Experts of a small language model: 32 squared ReLU neurons an expert.
Below are experts of layer 3 (counted from 0) of a mixture-of-experts language model. Rows are named router (the router's row for the expert), up (a neuron's input weights, with its number) and show model dimensions 0-95. Each number is 128 + 24 x the weight over its row's rms, rounded and kept within 0 to 255. Numbers have three digits each.
After each expert's rows: a language model's description of what the expert responds to. This comes from a sample of Wikipedia text that the model never trained on.

# expert 59
router:166161110161124112089131086129096139165150100103144144112118093103119123165102138128135108098166145156169153099092104140115124113087109135112145144123135148104134085148121142117139142155090126124125118120148124140128080117150186138132093084117117111114125138122166147177177135087136119142
up22:083124137121124089134106140178156124153140133156165127086112129125128105122101133137111132144102128103152136166088138139124131128156096170132074119122140105133123146101095136098124154140091100134135120157127171114105144107154139089134092104164083118158127152081164173124112147091155126102
up23:087138126127129152143128083085141115152164106202101128102125144123130131154149098122096139124089116086131098097120175149141145121182114155149137121092143127106118118124101135114128125145106065140137146114131145134120152129130158139102105151139092119139114081146120091143074113126132098149
up24:154148128149158178099123167097106132109122123102134139133119176117101130171133134161141132109096160101140081131171107141117115105122135101107124152153121155130112115139126142147113169140106089119067141115138129091122117114163131105065087112141121089106125164133164105125100113100133115102
up25:088111124173149190155150074103090123114134113108126129116123152087100120113086160170112106117115137138123116114121074124126141098099137136147062153145150101115133126149122119099112170128126090147135097118143128169149123141143113112105118105146130149171120141129149126111098151117155088112
up26:159161138113154195147085068142182130134135157143145109103105131092147110133089144125125107144117161135102147155135085124151127155102104178128130156163147172104153132143095118121133105105160136138175140141112164132128131133143119130134147147094127150144127148092130147116144116107143098156
up27:146126123099137115150121105170126145116102116137141119094091136128128085135108136127154150152135118111155113095112134117129111144136110103122099113138150116103115140122105115110164155121153153134078130109164177123093124117153119170073077144138124115135125120119098150204162172152101108080
up28:113135145086124112121112129129165116126127095131178140136125115139161142134130121120138100121148135170144129170122116136173102095088125175093141100143081146121086141108131117142083051153111122145132134170102118170131135149114112128145155151130113141127179110150149153118081151159127120130
up29:162115120130119131097159101132130122108140137129122131137139141100154217140100106158097136149151132137121116120138129146121138129152132129106152185125140108150156093141131060144104140129122117128161141133152166093097145107130135165126148095104132133116178127153119147120158102139084067147
up30:104121118144108114145154180118135134113107145119154112133115148141099130177131122097080152113100112126122158135100102124110101149174092134080123099111150129137142159133085168109101135125149145096092092097122091121140133124134186134141125113147119085152142173114150078163114156129135123113
up31:150158150076108093137094122153136128108118124173123134082096130133133125129120121092175127145143129089164145144113146131114086143130081086106126102124112080123124152140105157129157075129128145169132119090095104092132125118127165130131111099135143151139118146125124178138143177111113104105
It responds to: Numbers, pipes and short entries filling cells in sports, statistics and astronomy tables, such as 0 |, Chevrolet |, 5,650.

# expert 57
router:169107118116122131120102109124148160169147086131139164130131119095089164136069153133105104150149088114145152107115098150131124130104148119140139141103119159114142144138115174070125134139115120098151120089114107108134073099154146154145109115120151153150124106166130143157183146092138107133
up22:118128085135120191088127079154114122142127134107164132125122125147115149172139153146098071085171127162113122118129122123130093158101157169106164131162147157141100084109104134127095125153150121145140133165088149119148127115151125114139128107100145079139102120140158116128134145116112129162
up23:132153154143104122106161076129141124115123156155143132121137139082114121102108124145129138112163157108132161136092111105123092118130136133120123157156101166170122113148100173103129108115099138165173187122118142114120128088154105161100105115124137188135180122119112175128142112159145125112
up24:161115109176142140138160123100119124092160145125113118107114140073154093129137134158119119124113124135126116103147107134155130095099107111157121157100126141151104095146107091125131151135101115116117155103147164131143117149151190059103147106110135140131122130134108164104149051141139101143
up25:148136087108171124076094087166151123087115159139132123125119152091147148107130156133125127090131159116108106115161099128203119139122089137092119150149122146114123146147148136121136149106105128116161089146096172118167142123166119137145155121128140139082118129127150154131136128100128105172
up26:111116116123157155140127092132135121116131142119152141158114112113122101119118125164111121125149195128164120126129137150160162131107130106112114174131166158175131110106186143113152177169120070132144166126134134122148142131158135113116136141077138086129114137163139117180147128119157082142
up27:119097176123104119131110124097119127111134081124160103076112172140104137097114128129117099169089101121147169073158157129121093115130187131164140152132116142113170153095107105110140111110146155130128115114123100122129168118120116164151119142094118122104136126147125141156114143101176134094
up28:132139130128106119118100141043119119155145097120150148122130178148128164124157136151125089097117091146107101139159126112120137117137126144117144137131151112140132124136134121105098106134080068135147125158083150100095118157121164128097109141130090133096185137126122151119130119072093123113
up29:127137097146112132119167137164151126139125162175114129146135109109116152106155108125098078148148125115091116189125158167135103107165171096088134124156113142153097136088131110134145111137156107159109134083095116165128090133150130064118141122128137134136139129142117137131137177102159121127
up30:129105122107114135131099117140132104125128140163143097119110142126164183119156141102115116158091132137131134115152155093173195170151110119097101127106167124137123155134075120093135118094164137109118120213151116097120140131139128166128101138102125088127116108121128111126128121118087130113
up31:148161093134099111112126105146163120132126151109128107142117126061117164119118101136094109101088192119135143118126120163152108115094101125105145149139106125121101148141127130145112147129135129126146122121131147135098128154138099113081130130086128121144099131190151088162095118197130101157
It responds to: Digits and small numbers in tables, scores, statistics and lists, often between pipes, such as 0 in "0-0", 9, 100, 3.

# expert 40
router:140105123144167114120088117098115134116164136125162136124088109104122115195084086111132101100114141138131104122082099139176104130119152129140131145104092142164109124087094137090115114160110090105122141127129116135124081127153161149078127094109119120113115150130122108166136171113149129131
up1:127119154128123180151120124106106133111147093123167113085127129083122153163119130119120096165146139136134130088104057124135129144153130105164071126170117149107108165101147121117110116115123132137109156147089142183114120145169120116116144132130099157096134133144119141145106133094165121081
up2:082080188106117085141125151137103148158112116161135114124098118139116178141107143141124117180119133147089128121139100159107120177161134150158117129122122179135128158104147142142113139083158143147133147129134090154130139119106129125123149145134110103075127165171131139151126145175134142115
up3:146131121151121179139080106103144112146153090118135133140133164136117131157119143101114119109118112109092120149132117107168146158104146127087161109134102149137127117125118179100174080116194124115146113105100079129108147149133132152129102110135124151206133130126127097121118142152142162119
up4:168124157129119148100139130103140132112130153129161137163097130119098118124143171148111087114122150100120102157119088174081144136167166107121096115114117114168122101135113183128134120145148093133111150080108101111120101118133091144103101155107107100188149153114152123118114144165139113124
up5:092114145107127104134129149126114129170111133179137128082122144163151108117092128140136174150102115082109108139088147133073142122155122135144144096140129108129134093127162137087137100121140110120117067156121083147089132118159095159091119152156112156095113135097123141144124138123090152140
up6:094158135161109106155185144142092140176126134179163134151156160126141153134133134097105134118152130119143115098085100136167164154125148135115104089134150121127131149094147160144144104135120107101112158142156184140093133153135110124146131158105072108124106138151140135143136159096106126148
up7:116120153138121110110107107141162130122146155108116147124127140138147099141134065099140139169098100108102132080119174129109079175133139113152148138110151165148086117144114082109115107156135166121146110120159121110169123146136146139093137103153141128119083136139134106108143145136115132204
up8:112070109113155108148132148100101118129113134139151151121123128134125102179140133168121076114126117112155109089102129141060108120100156138118109121136156156140129136116135139130096189105112087052132143154133120158134127141157142132121135145122109112088105123111139098145130128126125080093
up9:144119107115142114139165162094133120155115154146093140123157142098149176163110105165113140143113159158112123165097102125180120130133157126125144088104085117164119129110141149136105081090090140112124132102099094143141142127119141131127135090142124115164175143121113104103128116150104075167
up10:151126147079100116142164115142121137094132125116148133126091107175166136121127110138150136134083083133112132085153145120110124158149150120094116115127124124119204134119137110163155113101158103117129133136130079092160137130119151148198125123090122126099085120144132151155121110101134124160
It responds to: Mostly and, plus or, but, semicolons and including, joining names or phrases in lists, such as Robert and Matthew, University; University.

# expert 50
router:137151077126154146109140120124130149161193144137128154125129128100106208144130084107147105122149131132142107144126154143150125102126136150124123136107115119142128089144121151114114124124120119074131164110135134160133093109136154142116103123111122124123147208100190132150163119102134099151
up0:119120120140116077136121118122094161159151094129110123147126135183122110175135155158166135127152074133116118094155077130091152097134095130101093175099153159142105154121142146148132143144102131139130152081115111124157136128131150144123137107128132121110103138193146145153124118157173135125
up1:167116141147162085137143146141126154144135125123163170105114183116168143181113101124101097108145131106115136154157112133142108139108126090120085099117108131112107155125139122110107105136115144144126084152100115166160113151144144145173098123165113078127124163123084148107146140157160114111
up2:120122127102111141074128106176163144114139106134118138110113142135153122147127110188136120134154099157149109104145144139146110113125094102103089117124106124158136140081131122132129114076085157123115151147148115111118116093149135100144154090100155168135142126170135144171122126095113113199
up3:098135116143115131139126140147131151145151109128166114108111136131091118137143090137161102133101134110111128147114125138116128101124100164162129163100110183107146105130140121175133105145143146181144115087141129127079137140124145142113098148127140171069121142108109147205157108163130077126
up4:144065140144151116146100136134116148133145114134142109090091144094134134089127126153130127102153100090107161144106140100118103156148090163124067131094078125140167128122104130102105130152106108171167104126119125120145115119116098119088117111154116146095138162094131092132160136143171140119
up5:110150161116119101059107139141134176136159109100147160118114106170137115107115180171145106126139115143126153113142155173146136115137155157082137144144119109161137149130142119138127131147162116144107139142171079119135111134166142106166081125130135119112099155144164135120133150104131159087
up6:163161144148097131088101140113122117167089145089115159165117134093100130154120134124134102090134127130081121121115115124098098108134135148132126127188101094169112109118115114095134129101141102165100123120089134118145113137129150132110131127100117165167147149127115047145130150102090133133
up7:137148113136110166095100151131168122155103129115163132115132117108164104163117127161134141093111168150116125156126132128131141135118146119113098103141132097155144141120129163101107114138166139167097115122093096118102127146102145178097145141086100126140171174131164104114094166095165124080
up8:098143131099127112138094133090194115120111125149120137151131120121146154145124085109153104098140127115101128147074118127181122086122173167103159120129162090148123136115086118093128107171127155147148098114114135148060127107095132129162121148160122125127131109106131126153134141147162117117
up9:143116123135119152108138142107163141106134113159124109101148149108121158143146107106138124090108133131155099136114127131181092123151097134158151152174127101090109131169149157065109129089103163060120120140111159120093108135126123108141127128110156110121135121138172165166144086161120117112
It responds to: Word endings right after a capital letter in proper names and titles, such as P-ope, Targ-a, Gu-ide, Tribu-te, T-ala.

# expert 37
router:135095123143103115090107133151145136169154122104181145146096136132116153201104139122105121094114097126150177118110117118155093118120138143095151134102174119123142125160131147107147115153134124115144112110124118141121055095148138148154071121119114133115149163137164113126153162111126116104
up22:112101093154093086152139110100070132120131150102173127169157132137120126141131103127103115146113114127113127136116103130110124135137149135099111121143142129162115159134111172155132166148161175090111109084137139143146115133139165099156123118094110081132129179156130078134110090150139096153
up23:130102158125120133086112136100122137140159139135150122171115196097130134117126114140113132103102132116099106138108122127104114114157165169175146167162059109134148106120130147135107095148139083130123130102114097155139171083123122134109091131107110174131135123122104117150145119095125082144
up24:158172185145088157108149155140126129117129114122134142135117149136109126087148085120092103170154134100127147140104125119150091099111163119141159125125129156112140143143159125128163073093140110136125128154120091100141144146154138142090097149142134144154175100122164100153136147148125095080
up25:115154109118144146110120088140123124082126113173076168116072100143064095114136130092112133124107128143074151158113117113141125113117144118137114126128104114129133103111138149171185099088155093116124119103104110100143146114121145103134142142171107119150155153151103096134134095113140135116
up26:135146127147105112119152140144184114152136104127104162126132174148149178131119162124110079127149102165133148148131106149111109115088123116075148147114107099137099125133139133146159099118119074140106192131090153114166080121101137154116174139108133108143120115165127140141133124145145120103
up27:130114149092110087140107073127081126130105127145121099124115120090149161143136096101114119165127086168143153140108109116121116098135123117107143201131099161163123154128089118124153116125133133114143171116092126098133103081111144148134123135105114086111135134139107064135122091142135111120
up28:092142125128107128101143172133124120157139151120125165106133092127120090154121165156095124155138133151152159148154101142176095100159101121103162119155115129109151093132118098146123112122113101155091163137134117126122159130133179130108104120170111164119142138132187138100117176091096109114
up29:156162161097113132087132152127113146161129135106103163101129090128056143131130102091106111128161094104103139148121101122149112117132158128092166118120142129126123088108127114124167124089149122120079177153144078115086141124147116126133119128139148130130172106122159132132130113139080148102
up30:136134117108139138133168118113152102153111135123147150131094140148129172140110092093125129139086141114152150116145113160136101134090122139134103118118135134126136087157165092124142130119168163101101146143160141181091125107116107143169160121100076144096148181136124173104112146120173142096
up31:109135104081105128142151130143124112138135141144163140137107151131136139152161123105141135090134134112144141097122064151143154096129170173131165162145135102158175120129103192138127059126148116108161129139120139095116120135146106083145123129132116111110081170108101152149137141122107114139
It responds to: Blank table cells, digits inside numbers and percentages, and inner word pieces like -ous in spouses, houses, cousin.

# expert 63
router:164106130116125132100124135102106146100161111149149149114097121118115110192068101120108113122095145157151111115095099151183109125144144148140168142114088116154096149088112136099144134142109091127118116138142119113122119131147152163072102090127106128101136160154143101174132145140153139138
up1:150091127149129146111159148082164112146141117070153128095115129141119105139092108183103138109129071108131107114155146132138114128128137142119153131120133104098111099090111106153122111069103185146148138127140096114105141148115091150140119142098142163130170106088117154157133158113131142138
up2:194160109125113085135151100141171132094130072061095131099123089137146136124151111132140099133127106117124131110114112111123114124129130130098129100159093141095156149123141136131111128137094075151143168146087109119128114153115121136178121133164106116097097122157131166155116124106147130145
up3:133168086089116128146126126137144143119130154167085138130120099139119112143149171146116172195114129140129184097128150137149098123134149124095129147121156093101105102166124126129104152168147136137125137140160172080103126130113136135097118137083130113165152122069130136115160130131134109110
up4:131072141128092080115095107140120112088139190128134105136112139143137184152142114127111097151116124142116133109150113133144154118139140131120086107155149121121149134150090165105154119139165121151143108148141084106101148125130128154145117110057116098103145121121129115115118113058123149103
up5:122107122143092130144163137123105125104108154123142122070133120105140093129148123098108081100136155095130112135124117125085173087125138078126078113114096137127085114129126132093103130096118125080072124092102134104132129126137122149102139151159133127160155143118144087110123147116143072104
up6:106148148148119103116122137152103136141077132109156099116112126087139158139119137178122174089174124123165120089145160138169133125094138124132085133119107137119166148078128142154116111132121111152138128166115142111111144102172100140113112104153103112138164114108147090151115132114123142059
up7:088150147133194128125107113150163110135147132102131123109138131099118110105192139149139145116124099120101149104145135104142090170150108161113135149125159126132148082146131120116120130143088201136137148116143197167173125141126137144108136140134122104140136114139136181115126125107115121162
up8:128150155080112100122180140111137166145131123136133151194136109153136158175119139142140175127124151142115131110159144162086146161151149138133138143103128130107141134112164143158133097134147135111116088141127142184083129151118113147179077134099131099169096113136142136144119142143126128149
up9:159136126153140086094149128142083132111105132116138066116126116130143139127113137103081152131116172066137145128122153139174115110120145161077156118183128136142153108116135126101098091115115084149162099137074146125101130129168115127125148099138148119107126145137123134131120116079140148116
up10:148111108131171170095114155103162131127103109077156123107149145075127132125147140115135118105131182095145114134104153112147126148089141082123082167158128143140103104159118132097102148160155117100106174125093151138112104132134119142108118101156101108152133133101155100128141124168143101125
It responds to: Conjunctions joining two verbs, nouns or adjectives, mostly and and or, also &, but and then, as in "halt and reverse".